{"n_experts": 32, "router_score": "sigmoid", "routed_scale": 1.5, "balance_loss": 0.0108, "positions": "rope", "tie_embeddings": false, "init_out_by_depth": true, "final_lr_fraction": 0.0}
Below are experts of layer 2 (counted from 0) of a mixture-of-experts language model. Rows are named up (a neuron's input weights, with its number), down (a neuron's output weights, with its number) and show model dimensions 0-191. Each number is 128 + 24 x the weight over its row's rms, rounded and kept within 0 to 255. Numbers have three digits each.
Before each expert's rows: "comes before" lists some tokens at least twice as common just after its tokens as in all text; "comes after" lists some tokens at least twice as common just before its tokens as in all text. This comes from a sample of Wikipedia text that the model never trained on. Tokens count by the router's weight.

# expert 2
comes before: "-", "|", "\n", "==", "The", "==="
comes after: "\n", " |", ".", ")", "==", "==="
up5:151130142126114119128123099158114118087110136147120131138170119150111122109157116126194134114165143126136101126134137119156141114124103098115096098139073104131099140178146134103103114150086118171118119102133133158124101124146121140076130129126116158148115105065092135077148152132173132132094178119096108074167109093122148136107160141148149088127080128134190122139090180122140124119126130135135138135129170118092158136127089134078165111150129099124129090099139139114142134139152118117116126138148135078151079131117112122106135119108116113078158163116139121141133099102118139135
down5:153162183115126157156121166104135115147135150158140112074118098158143123108137151136141158143089096124170137111134095104129143117128083138137130160143100108093117134117104113176114079154130156137163118106150130116125112145138115113158109117112134059146149137176175084118109121119125101136190092140107129146124100132157091127102117145147133142151145161093078090155166145150143101111126128146129172142114137130176110160116095130146129145109106134108132133140144122107095109126156129115144142101138122120116171114104145148101137119159123142142138089121156099163089166149142071115
up6:120146121133161116099176132110129130096068125143170134149155092116139141126115106132106133103128157145090099140139107134138082148165146149111125120154174161161120161126075147116116097143124133138120136120065126131109134151125148134180150127105118110162114102137129076137140131165086125130139166128186128178115100094111119157097133133138146110127141144146136158170102080108112156115174114134134127159156120141084091160119094092133102144138128109139157107103126132123137094121180163103126135100121115129125104117138158106080087125136098140128113143160117166116122089137126164150
down6:113074154133141127166100122139161128143198126113142161085129164123138061155124140124138143135125112143166158132127151107124151138110153125134132114120080111130115115112145093148103128119122164138144114132141106129155129123125088115079077154126108111103120151109119138144102149095140111096128072169121111092111149099149155113139145141109084152114126126099100122126149147172167127126096151122095134122082140127175149122126135172103111115136103137138080153135118106130144127120067120133128123181144103114109136151107113145170152106156144173116114086118144139135145183090141094114
up7:113119096125108140109109140100089147108136148140106124106141140130099128079095108159145110173119173161106103113152111144091110108130132162118154121156111144143162130119131130137094149159106110128167104139136128090114110125134154113098137148138148148131131129141110135137122145148128109134187161148131106148105121113179114115151156143125112123163139067071100123121077119126149109098176085182128109118133117127143098182123126179085097159111157156106145144131117148110084141153088079107124126181122138071124119165106115130122093152122116134111119127130132132152098080122147126115
down7:140164137078152072164145139143124103156127093133142120124074110157147091102162114123065172112102108145111141151104137121157120157144127101127076099121148087171088138161103091161117139084145112094095108131132114155147152118114118113124099142145135129143167104142150135155120119146115122143114147164128140142145123151086144138115127149130104137091136146175133140111140143138094129146106177151128132138124136195088124098121191122191129101112119116144112115128105117123145158136157118119128136114117180144148145085141153136144163125155134116085130137145124141123132157153101119162
up8:112125096118122185094148138162114107164135148123125141097113132096122126112112155128107149122133116090129130139121162104156150161179097158147139091131136137107169159122110157121143161145131168112169177144130111129109146090156148116107134133126087144095104137141119147115109160129072096080129114166129104104116148098107141140145182157169110149103130140111119144143040164135117130087146124138134145103171129129130101176111126124123117112124155095139145150140118147116138130144113150153142093128106105123095159113135115098107155122124098122096091199110090119147132129120109153137
down8:130161150164150085155106101116154134138147095133119139109109131135096118122114125138094175080160139167143156071123139141102149115086159099088112139119128120161105143134117163113151128165092164101122135123136136107112085094124122149170125103106140122127156087121097140138112118124168148128168144106169098152119070123126142130075079159143130136151160144131137088117139096135117111136134143128097145185129120119133150102140112106143160152119138161154138112084113128102084128122149069124083116168139125119131120155083130162144101136138117154156141118149123146160114091101143138130
up9:162123139143134156111153093130124125094102163150143156103187123138142059140102101141124157160101135125161152115130133128116114092115138112150122080115138158155137093144099136140118103102139136150133112128105172103132126118130141132081165152127118127071104100122110100132092129154162130118136113173171150161135108121138127163127176102141096100119139140138131143084069151131097100121112120132102160140148156130193077149129130133114122123115125099087157100099145151094135086128144118128102119150141131140137129109116115151159191157134140187120133128144152142167135151130138120158
down9:124130077097129108131119181126139094105120125136133128149085116140076168116125156131131104111143159116111120101144116101143138137114106145135184089183143109152146172171117112116136193141142123117148127116131110138146118137119099148125150120140152106157118178114118136140145138152084087130097140141098136091085151127121123108122098148104163140140122116140116083178135107147173120161115144085140107127113132138100172148096126146132099107111134133154139128164128103146165128135151124105120138112105086113121151181129120155140066079152119078144101097136126149104104131129107119086
up10:088131114108072120084089141118151159144135114158123132166098113159109124192137135125130151139128201140113146140131132133166102143112123136079138149117095166130122157125099144142133077128151133142124113150100141113096101103179116136117136104165142092116102133080169117117117169160123128103143150164123140107161094135161111133167112141145114158147169147166132122130110147170122124118096087141083116122110131152117121140121160128138106121104112129130124125082096159126145138157159124123129181126135106105113099161129091138143142106099189143120099130118145173144134092106121136114
down10:143106103131148081135148071163107068151067154106112146088123135125127112098120117147185118167105088143159129116139093151110131140138116110132106100118166087112159149113151121102138128132091127138163125161150132117111169164151132149132108175117107131146157153146107127141180083132098109165149123109132147126124159149082152107103126142106136114119141099099136129134073105114128153108130156134127148122117141108130114083156112160094126129143135135128137142169115095116112103139122137161178108137148111140106112110141173168137117127138170112112153140152110099144175140123070127144
up11:161133148115099081130131120177135124151112098118154146148113115108127137148120136120117105138133100132138095118119114163163139092138116162097114087095154127150122085122148168105109138143144133124138165128131152097143138136175119118124151134146147158156151107110132088101131119089180124138086135111122170154067122130132128109156170128145116126121156113199132095092145104116123145132117139126141166116128117106213065140172095110172148129148157121108091123132142139156098172112132079107118138104119100094109147146106098124114130107143112162152130135138113111121111135094148140153
down11:124127153104132149122124126102107106135162116133189106160150096087099164138081110145144145119081165187160136135156110136129136157103117114101135118150125124105160161124113122134128159131131148167146136111134106116146091108115135130170131140110110103152123122128105120129113150154159142099184095121106077138142092127093125186102125136139126141116162111114161184124098120111107129131139098143153152149128102159140180118098158169107145091139128120129094140086081136150167135157172152157086142125092096147150128156102136135143138124129146117124082121093150120125141148144135090163
up12:115131110109089138088090101166103107103144069134139120146116140106073087139149097160127120131124137157096159180111112141149150135146129115143132113102118164131105124087158137141130154109144123141153119100162120127149207108117120108150117202167115103117121112128124114092143117152128126171156140120117126097110135132142080089163124116139158091136167134155129111130096107130130139139165182135140133114162105151146156130134116104139152129134096122138140105155104127168146142075156123158151115098139133128132145105142120137107111093171133114113070095121141131161102122106117165154
down12:122101113104132120176140110135131116093092164125151122149139146152106133157068108114135146136142078129113106133120104114135112127163163167134125140146166094149165160157139111131109156138105145092110089185140136122147131144154159125157129114149106145159156131150071103107141121098128105124143099133128147109139100131139142115144157155123091156101158103100142135135116103118191104064090079131090139105120130117129107123149097110138135110162109128155106155154099095139198108114143186129133115105131161156121086107128141119125133122133118100118141131144117114112096140189138159116
up13:137147128105116099191134106108141071122167134093146096156138139145170098143114104101124138133111113170177167110148129141138132151128128122115136112131128123145124104095109130104161144131111122138176123154123112105077139105096128161106145125098172136147151130152120111077123118144125108123135157165140127105111104140081149102094137173108089155148143116124112099103150129131139078127132148132178132125157159159113139138094121132166125115103137121092129104113169136136126137101120119182107153108087153119140145107111089100105085194101096112116112131137115189145112132132122084121
down13:131128125140153117071125146133145191121119136158123139091100118147100142119129144148171164104131143118133124161119152125135118074103129135130154146118151096121131169182112102168119123111151120159095135151134139143169118127166160097120151117132090149133121112124126154163136148133146130144145131098118149153100142145153136113119091101122176135093187137122151130146104090143146141136136103137111129139101090152128058108138151159139131122146138139200146137108135109150101114117118138110102077127138130145088088073149164101163143078134137128128121063118134100158151131132111146152
up14:115123135158096081136135136133144109126143101151116137164095155122142113145128158099149082149176147140107132121134111107123149115121095124146135136172095161133169105097139185147126191143115132143175134085141112122133154114147130147110173112101120124152133131158101133133129102088122135141132124124141190092135120114098151102193147138165104109105162138124114137136137159141091123107146119121122142061135138148084138149106084155128106137110141153118090127113113133166137137093121127119122140116123103110107086098110109101094102132152105109152127088112092141156060107133127141169
down14:159118115110159189140118125125124134133136139157195132090182127098127134115092148121130163091094131099106145143145145159151120166152134120135079123093156146122114124129108086137077105113144145078139142148143101127116126145141121094107085104148132107131134124093105070120098155149124121109131142139100118140119127102140158120114116140132119162148117129129127135099145116126196130094155085157135109171161094096134140127149140149166143108106140126150179136123124185098100126186149122115117155153118144155163138120150158100133160133086131100070100125125131126140131131127123138097
up15:156109106123149101148163162131134141153159127191109129172163105103142124127118117150119158112110124119130108121150113086118118112136138100124147155116148113136145146127060140104155121101137154110110108121098111150107119179166145144138179146166109149142129090159161113129118149099174129135162098148107095141100158146145142129140085116171117131098130101108152107133148137138128149126141132160087125162120095139129129165159087114116123155125140097128127132116173127118174078109168120113114181100133141099164159134135115112134160108105120138070133136130141120153105123065143176143
down15:102132148135090131124093126116140149100129182101134169106099116064169110097108137120118155136145144119143108118119114115148135151134083164160095137137134121119081143168138112129155125144163119196107124131158141146148133111061181153112143125119183094152113122147149134146133141116119093127121122139123161125140141150122147127149132159137131123161147140136158098144162100155116142104085104136173083120115120141157071093109156171169154059157135138128140155124119114144096163127134132120143145175130111135124122118143161136132108154143147153107136149119129115125099111113107085106

# expert 5
comes before: "|", "-", "\n", "==", "The", "==="
comes after: "\n", " |", " ", ".", " re", ")"
up0:102099177113119115123089182119121156133151140097118150121137179166112139146071166170103167158129091122128163166118130098108135164153139187084108102142082134125148144132125148118129121138129166124119063122131123110140147102164137160143151126133089116123108115186129139116127154109142147152090128144153109117175140113139115114161100123122125151134140117122151135106093140144143166128150154136127140108152142102080121129153122104139191116109144128093172122087101115146079120148112160149131096144151159133144152121113126154148144150145169146141128127161159145164119138145125116127
down0:163130130120132126133150128108121118154122143116147140112068111124141119117188128128139123144136116131138115131114137149161119137108068117154135159108141121151105112091126089097168130116152141149178121116147173166135095119136135126143146156125175108132160160101132179111135111113161132178149156129148104120094130136073154147094153108099155119121149149160098113097113098145088145099090103153090104135112147151171098084079118137076089137089114142118107126118131097127127117114152097104148149112110107160155163136114107171127126118152098135145163125148097101161132168144136140109
up1:121162132173108145113119158108088122155156098096090116150143120139119125135111147125100111087122133117152136152107114139108127126144182160117174114113104153157085118099115138078104115108150146157155160117091165140089099146089116123146168131107160123112091108133113126088142118108092087116143125139132137106100117156112118115165104115123127172148077119086122150083095129098172122128120176104109123107123144144109156106140157143115125127118165105157108131115163152155113081151105122116132083090098189172103122109133114145089114115152117113139114131166116104144124133130134151099
down1:155137127112119124156122114168169181080091137109137189169101120123146094121109118152169120131128130125117091162134149125113156138115151146125091135137129128110131106105108079148109139149130124163116119117112126117124099162165082124108145111130085138142141132135124148124110134137173145131116125124165086181097159148142140141130124171135120133092167131141140112143120117197129112120187080130108119091090152166150105133104122132119114160142098129088150191126109103105125103128117131114132101173136133114107105143112150101136123111168146155156174167152115134119156137142130101172
up2:139104169119120116155127111166133114138150130157132118118150124115141189139116158055136141136141132168169139122118136126095168137109163117106140123129094123128115129155162155139093160152099143112155122164141166130129099162144137152129155098119119119113111111127102103108117135113185125138146132108125125157153146119106136119184146132128152153156119129119155082097100131115132152101140131159126147134121118109128113089160124109163153115186162077169142095118094067190170104125137117104098152150122136099135100133128116158086142105123123137133150143120126117120118128067099143182
down2:168120143130169174076121128135143120129151139116152155104150144167154138128100144119160151111140132146146109153097165162126109134149138124123105137157165148178148113103128113111142100137176123154139122101120132132162192117155122157149162181134124136137104112108143126119138153151173120120127123112110087128101103127145131171143125135096121101153103104146118159141175178135146113112138091144089134112127205130142165118104120116113111155128133115116133149116132128096140132114146151149161137123153132180163142113148138123138136127110173065086107122138109115175137171153151077111
up3:125122105158093164122147148117153101127125134141121127123143117131119147134144153110123114191117076157131159124112132129157134162118112082130083101173097105071141136137149134144128128128112168106090178142129119110147134106128083119145100140162138118101113115144126116131136176112132171097065133138147175177106116123192158139147155106171092144133112167113115132136138137121125116132150143149136133101157146134147145112133167122089108133158110090135105191145102112149137157119100143163132134152157144130129132141115169118115132112175123147178123147103119110151155136111094108084
down3:121114134096097144126115108150145155104148098072145130141138095133114137127144145100090178108115152092131093099096136156127141151114135159132169155107123163145135111095140125057103115134141110126136131087111115093114083199126165135126098127097092128145143147129125114164122112149164154153137135104081153134092139105120139120146100123097148103105104132159134119106140156134121113113148158121142110148140099116116154136137136121141114131155177109111121088116155136113127101154146104160121148155131153110142109116143082151107125129064132147124115127135095185089094105105123200138
up4:128087115082120158081129124121145130149175138120126067130122145115097066081108136121136082123125164120140139103115146101153124147144122089108136112169112166138136137153100119139139137131147136151148144124120148162119127070130129098111106143134174138146126158117099103108130142135171120138129102135071098154161106125137105121118148105124146095118123100137137110091072132102104140132156122072135096127155160134163099137096125112153151127101108110149151085131151131154093196118122166164122112108138146118160171116145119104120170115090131128078117158102139151125129117148119150124
down4:101139164103163102133131181142149138122143100138105128145106125114124124141130092173130151133124177146149125137165168092160086131097138116146110136143125086162165136156103134137127143189126134083111117129114183111153122105108118115142111166132173117113120093151138115139102130123143061129155147123176147164140122178130125111123073144141116175141174128134143094117141135149179166163110103153129126147117142115126098090127114098106107136126111152129139112140102092119156062146143111094139114138145173101129105151142143174138111095155130137136155133132128128142151121109121122162
up5:134149162078129173141111105158103154116119092169121132115104130119149142109170146073138116157130121108125099114113107138150152096146135156150109122166092113125146090100128111125165117109137157160097107131138147145125117114110090089146081149108154122144140114135142147148134126111149094093121140169169132108152140108109085135152156144123134182174099147113139085192120112158118105118128133138155115121141159129139122159179127075132103098120137139155122136102131101096169146133138155110156138082130161139162144118137146153073160142141150157095156157173143125111135119098132135126
down5:163103100104127087162130126139199124111106130129150123134190136108148127151064154151136159128120174159093139139145132076140079142144132090095114132115157144127134140149128135163125129135108098121133142142111141109124131135145131148119143085136085135118153155174134153075136142156139178169136126134113145132105125137143113142103140096153109106136139138126175147084105106103120178137129120100145137121123131095104132128090105191133140143123123117141135079106092109132085119079132104125094135143149113137125124088152108105162108134087095161155116153113131129159136143151081142128
up6:152122157137090113144119112162133100156126105154123143104130119135163104181139149109146142090125135157110125129109141114133137079141140117100159085097116068138137176074148117135138142135117131165116152111141154124153122150156157126157117135132117122129104141104121094134077135148107135140120099169132104073146144105146101140079097150069139181104159128110129149152120141106125148122120145106105099151083186173122131119116093076141125140117117117119107156120103112138120118152124093129138129124095145136106111132131109150153107079154094136148162100085093118133126127112162178158
down6:150189120137142144118123136122090134119096174107127143091155156103142157102116119121136117117145140130146126150112160153111137146182115127170113164159167150117149094165135127120155090151165124107119152159151136093117128116142108165119159142121123114095135131123183150128120142115144145096128170121146115187095129123133142125175135137122096123147116105116141118131165115151145102144164136133161173131171100165128117153137127174136136122120140131099122070112147147081087154119110123155096141136150152109162124135108122147124140193140142115086131088176094147151156124152088115159
up7:079160098118114124147105111131142082122157101111116128118169109138114134135082122106139155069139077160077146151132144110148083141141134146141088128143137143115095133138090175082137106128117160162105122109121120102092119131115145128111142093152171106086103097113126116124143116111071123138115119133095112137121138131095087133074115116144123097114149137171135134149131083160120127127136141129125137155113153155085157143135092098177119152153135150110148124102147111106113125134121135121110120119124165182107090136157086124119067116130145128093131155150122132159144142097082102136
down7:127132137146151093090164109106108157118147163115136132151136124136163148154139112128122080134087135099139126135080144106102154078126079134136159130119089093116121135152100123148151154119131076163119153161113133145166156099140121121067151160102090102135144134112148126105118125107116097125100169150125151117139152097115154131167136110110113167145103180103092106138153172146134124122119130174113123167096130113180140127129122129113196148140122123156118101158077146135139096140109106101100114159114129140147142165100115159111139143077116135107091144101119100137120120148144111107
up8:084174138153150153113180144140107117128117137095114139142115120147154126140072154107090151105132126142154124077102134143111120110180125107110138142143165113148098116134132113086155138150107160083147125117086121129102134183116137083135124117117155092142156109120148162095138132099110126136144134119090157149094135118105093123139082120126150149137152099129119106152130075138138107092177158092119086130130148134084098163140099132110104145166104131085122136140108179086101106159121112160155146141117121129168129105132146139113135125171136148129112106134110114188149106138142133144
down8:184119126088112110155092123117118103117144121139151116140077130073109110139172104135155096140113163150125154148118101117163115150083158139161110127156131123144133119087130127147117123122141110151130110145089135106146111074140108174125141139131146154101114170096120119154110123158150111106105126170172123131133156108137184169157156153116107114136096158130129138144119128101120129148111094142131163114105121080159150082101130144118163146099109115145119122093146090190141121137107133069100086101114131116089099138119160156154138112107106088153146133110133155121125150088125117145
up9:139111124102073176077117122160156138125126094152132138158120126142143115113148150158116093135125106113150126140121147180154149102105135146116110160129143117128131129158153161174101094143122154132127075139150124119127169174137116130132104107107144110172122098123127089095082122154186094120097130131157122160096109076147130141128074136174093148121132109139094118130098085124127177112146103114103105099130154133100071135130131103123123124087106159087148135163120109120105157110150086106124138130142141117145137101149154160111119113121137112123132114097107136152112162156091167142
down9:096121117129173135145124144157132101090096117089085157081110123116113094101123138137118127084093149137151132133114102073084138126167141098129129111108107114115190178118099105109143136131156116187119131132152135142130110091125164077138150100097127127128118125158090113187180159156076121134164088113130127102137150164107119181123143105107152148127145105089123121122109125136111100138154119141145115146153114176150137155138147121127138135120133133178130096142128112136106174154100104093125095134136113142155142137146122114162130117141114100115160169097135122127101121132169119130
up10:097151125096155112104111136156157164112145170141088152096116134135149136124144103142066116087120078130104120141115158084116153121137070107073143124132151079156148152133109170169084115137182138126135129090155087126144116116115114125115119101139120140122166154082089107141156105133122112095128126151115109116154151112133153112130111126143133122093163128096097116119130091127116122076140120151089114117164143113128142132134085130128134124087178165115161147141133122135133116131141105081133172143145105133086122163125134099136087117141137101103150134154142079156139146127114146155
down10:152125136160105147120173134117133103104112143076178111159166106158131113102146167123147109144107171133119143105157126108117126168114120159145137081120135109187090121129120143101168132099113152156114125161084152136102125099130154104132115175121147142118130116141155126133119130189127105135119131138157156110131109181097163144123128125087131106161094140153128145139159135144151149181161176118128150107145124107113143167122164112148106139186116141100139152127112164170116168136137122134099151106132148136158113106132140151132168129113096134137114122071126133159179113132124123085

# expert 21
comes before: " |", ",", ".", ")", ";", "–"
comes after: " 19", " |", " F", " 18", " f", "20"
up0:118078119130151095128103091115149138130155123117133158119153161108098160133084116133117097116133126136120133142111129093135122136119136136130108091142119115116142110122150106162155136094155186164146144127093133183127077142119172130076064132103145179102123109126105151137110057097100129112157139156098116138187111112104100134121109111134088129108116103130113157135139117128169120145139110132120147130158118076144158123149161115076136161092166115136100154114131140111132101124118161140094117107147128152142142124144181115115136129132152139169122113192163143099117145138116122122
down0:106114104096112149155094148130109113116132136144132159148119153154130149111112191121145156099139125136093130128127124191146130193136155151151124134136110107138096109164069107085104130167164141126096136105118152092125164129134149120122138170147167148103114121153113077110180159180106142166131122157130148146140122114129117143169135142153177125152114133110154098124079166126146140150125109096134164101121155143117157111141116086127174073112099118128123112138123143120139142155145162136147094115135125097089081109118104143144156106142147129112146126113156138136126155133111084130
up1:136189152125114125113131138141127134108117126142114109166120131130123115154112111135119182085125109093106115161144140113132167119132143129082140103120128121116130143147154127137150123099176143146071126094140128105141092101133153131183084158174083132156119110161127089097124131154121117148149149144157139128125126124103114095121081155150160143103154150074147116125109105088150145143135104100134149135167127130127130175139179139155056098108125106137119140098098113114150115130122120143111076101145181137122144121120117120150126071112143101148133174091141109149141102156160141150
down1:116103113128164105128146175145150096118113143138102133096122073162136146142132148125120125169091111096157120121130144146151132125132110110142140109095112164131100103097140113105124146102119158103179148137116106155124106119148121155101139150119127178127133100112124135130132164098089140115120139165124118160129175122104134155149133150135098136155163112102155131109150150096128162126113162176184118144153162150081127124152109120127097143143114173158167126115163131130107093115143107115117186110111103104146101111148151136149127172103108119108093122160177085117179165121134133068
up2:172147144144104136117135125114147148138126114136103120111112135141097103089171138102042130089145115159137107135095045146120129134192130100140120161115110151162155146111134102144163092111134100143169124107102142143136132118132150118077154091132133127095127134145126180140122172104131162125124123155108132108143117104151124112146128159137159133080109143157170141136141105124160093105131102095104092121137134129124132128113124141101123123114127101164198126116140121139132113126107139083114137142142178176114078125141139152133148100154110163083138154128157146152135132107121116117
down2:103118136145133136154104153132101169142175157162209137143139128146146152134128073135169124154125146094139129103169163119120128121086146154148170109114154111119137150097129128107140174120094154097136139137136128132117137107142133110145109128098104128146158104088157121095124139097109157109118105079096095143100144127092125133129148142088108108110184108112090134140103163146135177119123165149129156144112122125122136114131164060169142147129118149103080151146135135135129125157127124148114090100125081106102179128121093117130112136085141132174137097119152105102126135139130150135
up3:077145148112128113127090074146095181166080106127140151115143129148132120174062136141164143141161119133067152086115134090107127121140143111126114095087132128111132166107154108140101125132134134161085137113136167126127158149117116126084125130114123105145126123135099142136097151166126095136118155081127153082128105109116127110146124112124123142107102126138127108159158135090122124123180110138129103092114097127134172132188179129102152104195154117125114138158129112089144100172116115130118140126174132126145125140104121111127127131134102114148085142151131079114102133129119142117
down3:116117115134125084132131151088141114138157154134099147167140113161157140153131128081140114062135119157132129102147144139081130134114090095164102172152118083093159108156140119105157164114130117116145138117120102135110102105141137134120110098150114116127139100115099116107171118114094124167142083160155125128101104134134143171102116187146110083157114135115131142124135104095115166175098139157140151142119137133151096157137119133163131123065071138092117140131110116127102145096116182120137128166108127105109132122131119136141155146121128129127136059098111159107166110149139092145
up4:103053180132133150107121137106153119158128150132138168126131123106136134090093100118136123124131117096150087139126073126135141086133133161142161132146140147137120107102144146121086141124126179126139134122160130146145137143113146123120123174120125119136107128112132131127144133090124123123180091069142109138124139127163099136152116156138130159132114146092126084156067162122141092149152132137137135123136125182032098135138135145137121133120114117156144174125118141065086161142124119159140095132132145138103116172104101166121141138131134157125115093148121113080094140091112120131
down4:156148087122096098102100134087142100143124102127126104103113117127125089129153104142136166119105132123093163135110121138112131154123115118074125160128077129131148126144096125130114098148177097126158126119126162112132106087145067147128120119159147157081145078100099115156114166107109149120095170140092101175125143166166163113105179113082132108128105145152139144126181117095111126134127150099111152130167127107160158155123109146138121159128135174095176106124113106129140110131158139134110097131128097105146146094127116131111156138135127156136119167118115095116164124171137156117
up5:124137098159107114129173149150144143136152107137122134117080115121136129148126134111149136179124106123154140144118093142108147129160136124169111090130151127143125109149143193129086156139144173128115136115115148119147132080125095152139133110137118140134153109112131166098121147125082094128091111135141146125103125104091130129123157135135085094144125153096117153122139113093134165085140113147186117114151114115139157149166132133178099143137177146114098102049093105141097133119157115096111125148127155124144125138126113118121160195084127132083084141128144111093159139124130070132
down5:120125155146154121128095085111098132128119170130146129125183136162141118107135110114106119084138120118126087127133147134114133099121097146101121149166086129118114154097080126142140137141126094107152109152136115130081112182138153113148107118137159106105120130130120042129091076100147123144167175093157152116151128132161143115110120126122193165110161086142134119136090135134135114143130127089124120137111148134101090083121133116105129144137087098145154159175122166142152159140106163148149169081098097159115131118139125134146107112167134115153146152131136126128129132127159174128
up6:119126119133117163147121108123120153131107119155094126149179162134119087166085121161144161140113137141109114091114127162158128110139131107085127170126122153101115135137087124137113102122120157129115129129092104157094109134134147136116166141161163110183158134119124122129128190154076115162088122171197174113128146120110135153123128171122098157139125111134125115116093113124078132136126090150156129081111130100150160109117140119108134075147101110147119137106105117139116114147123115079136119137145116107161131129108156110097115108118102137161143115107156113127176162173081107092
down6:134160127132156091108118175131094127128100133122135131123136159126130162091132134084169159140119114155156152142138103147114159157120159155139100140145121148160132128111117088129146112122087120099161165131138119104122154102134106144141105082156103159084141108113090105119128144093091147105143116082117082123099127111127111125114106130128147109143132170120137144135160131124188137119139138125113141175120140115146146170170114158131077115134150118154152103178131126104152153161163140188117155141131132118108108117106123113172107167114171093127092155130112115180153121170153129183
up7:101129157104129156181122115126093112144155116168139078057129144130142154104116101144115094164100131173170123140119051155169135110125141109139116110140122108112106128123103168149117121097165156098072109110136142170121166132141091104145112126133114132150089102110160124118114133177097116160126118103140112178145101162124152149138109148099112127116124144127107135113113129168162100143181148152172125109109116125118149100130134098150130159150128130113122144083117137120113166108122101118145144149123130112165138119116133168138166147105137149124103107101128144073135117099141115100
down7:122126109156127125099096135157171117130115118121129115125146148102142132122154120120134118111159129147145186120106129147109119109134138126161116117151123139115154128093182171112128145156120083142123128131123162146107110150138107181121109099151148125097125139141134133107117130196081177149102141146119140122145150111142109133132170060156166177114124120112147113102140098117158111131162165138151115125148148125089097125144140097119075141102142099170135132114130087133135122090128155173107113123109107115136121131101177147134110102053115121161160134142124164129154099078076117107
up8:156095138129163088152118166161137160105111125165097140162126158111147094113102140122130144147086134178164159148117114136104135094132110142112168101107144111108157160170158113145097142133133141141129172132147084114102090122132133137092079095136112163107087156095127152094155112126118078101110154136099138096134100100160155113105140180127119128130124133091169161121141130139105153109101115120106079121150137154142143149086135108110127136154118095169111144138131056159129121130111186134131149146098139127131131151097107118169114121114105124126110099132150130145118130134122166144
down8:144158136111134169134162100143110163106151061138156116152103112129160117093142136136133149137175066114145119151139133109165106158135115114146117163109111175099141110131156144140142122143156086139134124147144097121128145126112119117149145105107154110159131121143148137141106139136141095113101144114125138088124089145138115134121082104127135114133123132167102120150172127141146132137102165127135098133107152129135110112178148161113090124172132118118091159159140146129157123119128085147145160157167170131162141160190067152101140115099161141100096144105103094151083166171113131130
up9:119118121164134103111144138154107129076150130200115127119136122195120135139156109124081148130128149068105130116120100115164100134141175111174155132119146126163141124087129179145146113086132129127124129084079145164178104094168136142102119114169166118116099103108099122144138142119135150135147116160134123123154140121129142128133139153163116132115142130133127105146149145124158157100165130171126132134055148131100109145134091137152105134142164105148094159149114115136083146120114123140113142126154176108107099112113100133128138115102177149105133145150139122117134094092138132174
down9:126122110083124150135079115133128122147137151088133116167156097119167176132125156142110082139096096115127136107141115125104122121151150099110127128149083124087100152127137126100124162160180144096110145146139107071051132101127169102115152156114135142125116119138098110109124157147123138115121109104129113125115110132160139110153138111135126134082150147125155148105134082133135130100090130117154117106136135136120174138140075096101082131170163156128139097157128097110161151145106131104175125100109140153119112158133108124100139139138088105135105141136177171115190132164116130147
up10:111112151126122141155137116112168113128095134152120068084135143115079158173142126146107138115135096148163175110128109131109129162108174108094127093112138141131106144155122143150121195178136115101164106094128095160098135144134126149106125139134095125144112146116127150101130123145102110131153145102133111129161092097099125100152130132127106114131119103168154085080113170127159134126106100145093142093093119135078105133132156099148119104155135122144160118197117140146151149127167105170144178139136165165132107142154145134132116142115148120142114134106092129128100089127099097115
down10:113136131140137103151086154115114138118122125143156187134120114086222139101148116123130118135105149156078126155111109130116157097120113155143126188153127112114139130106133134117164074147151129165105137168085141085106114134092130120145155114133157139103121101161154123111106149140129171115105087148143152137110126124155115170104118149117101143137115176083137156158130180131087118116142153130148142152132140112162121148095124117113133167082127168109130138099121154137141143147129141137106094112117093096161115111085123121121152131151103138109153104160155118120124144150172126172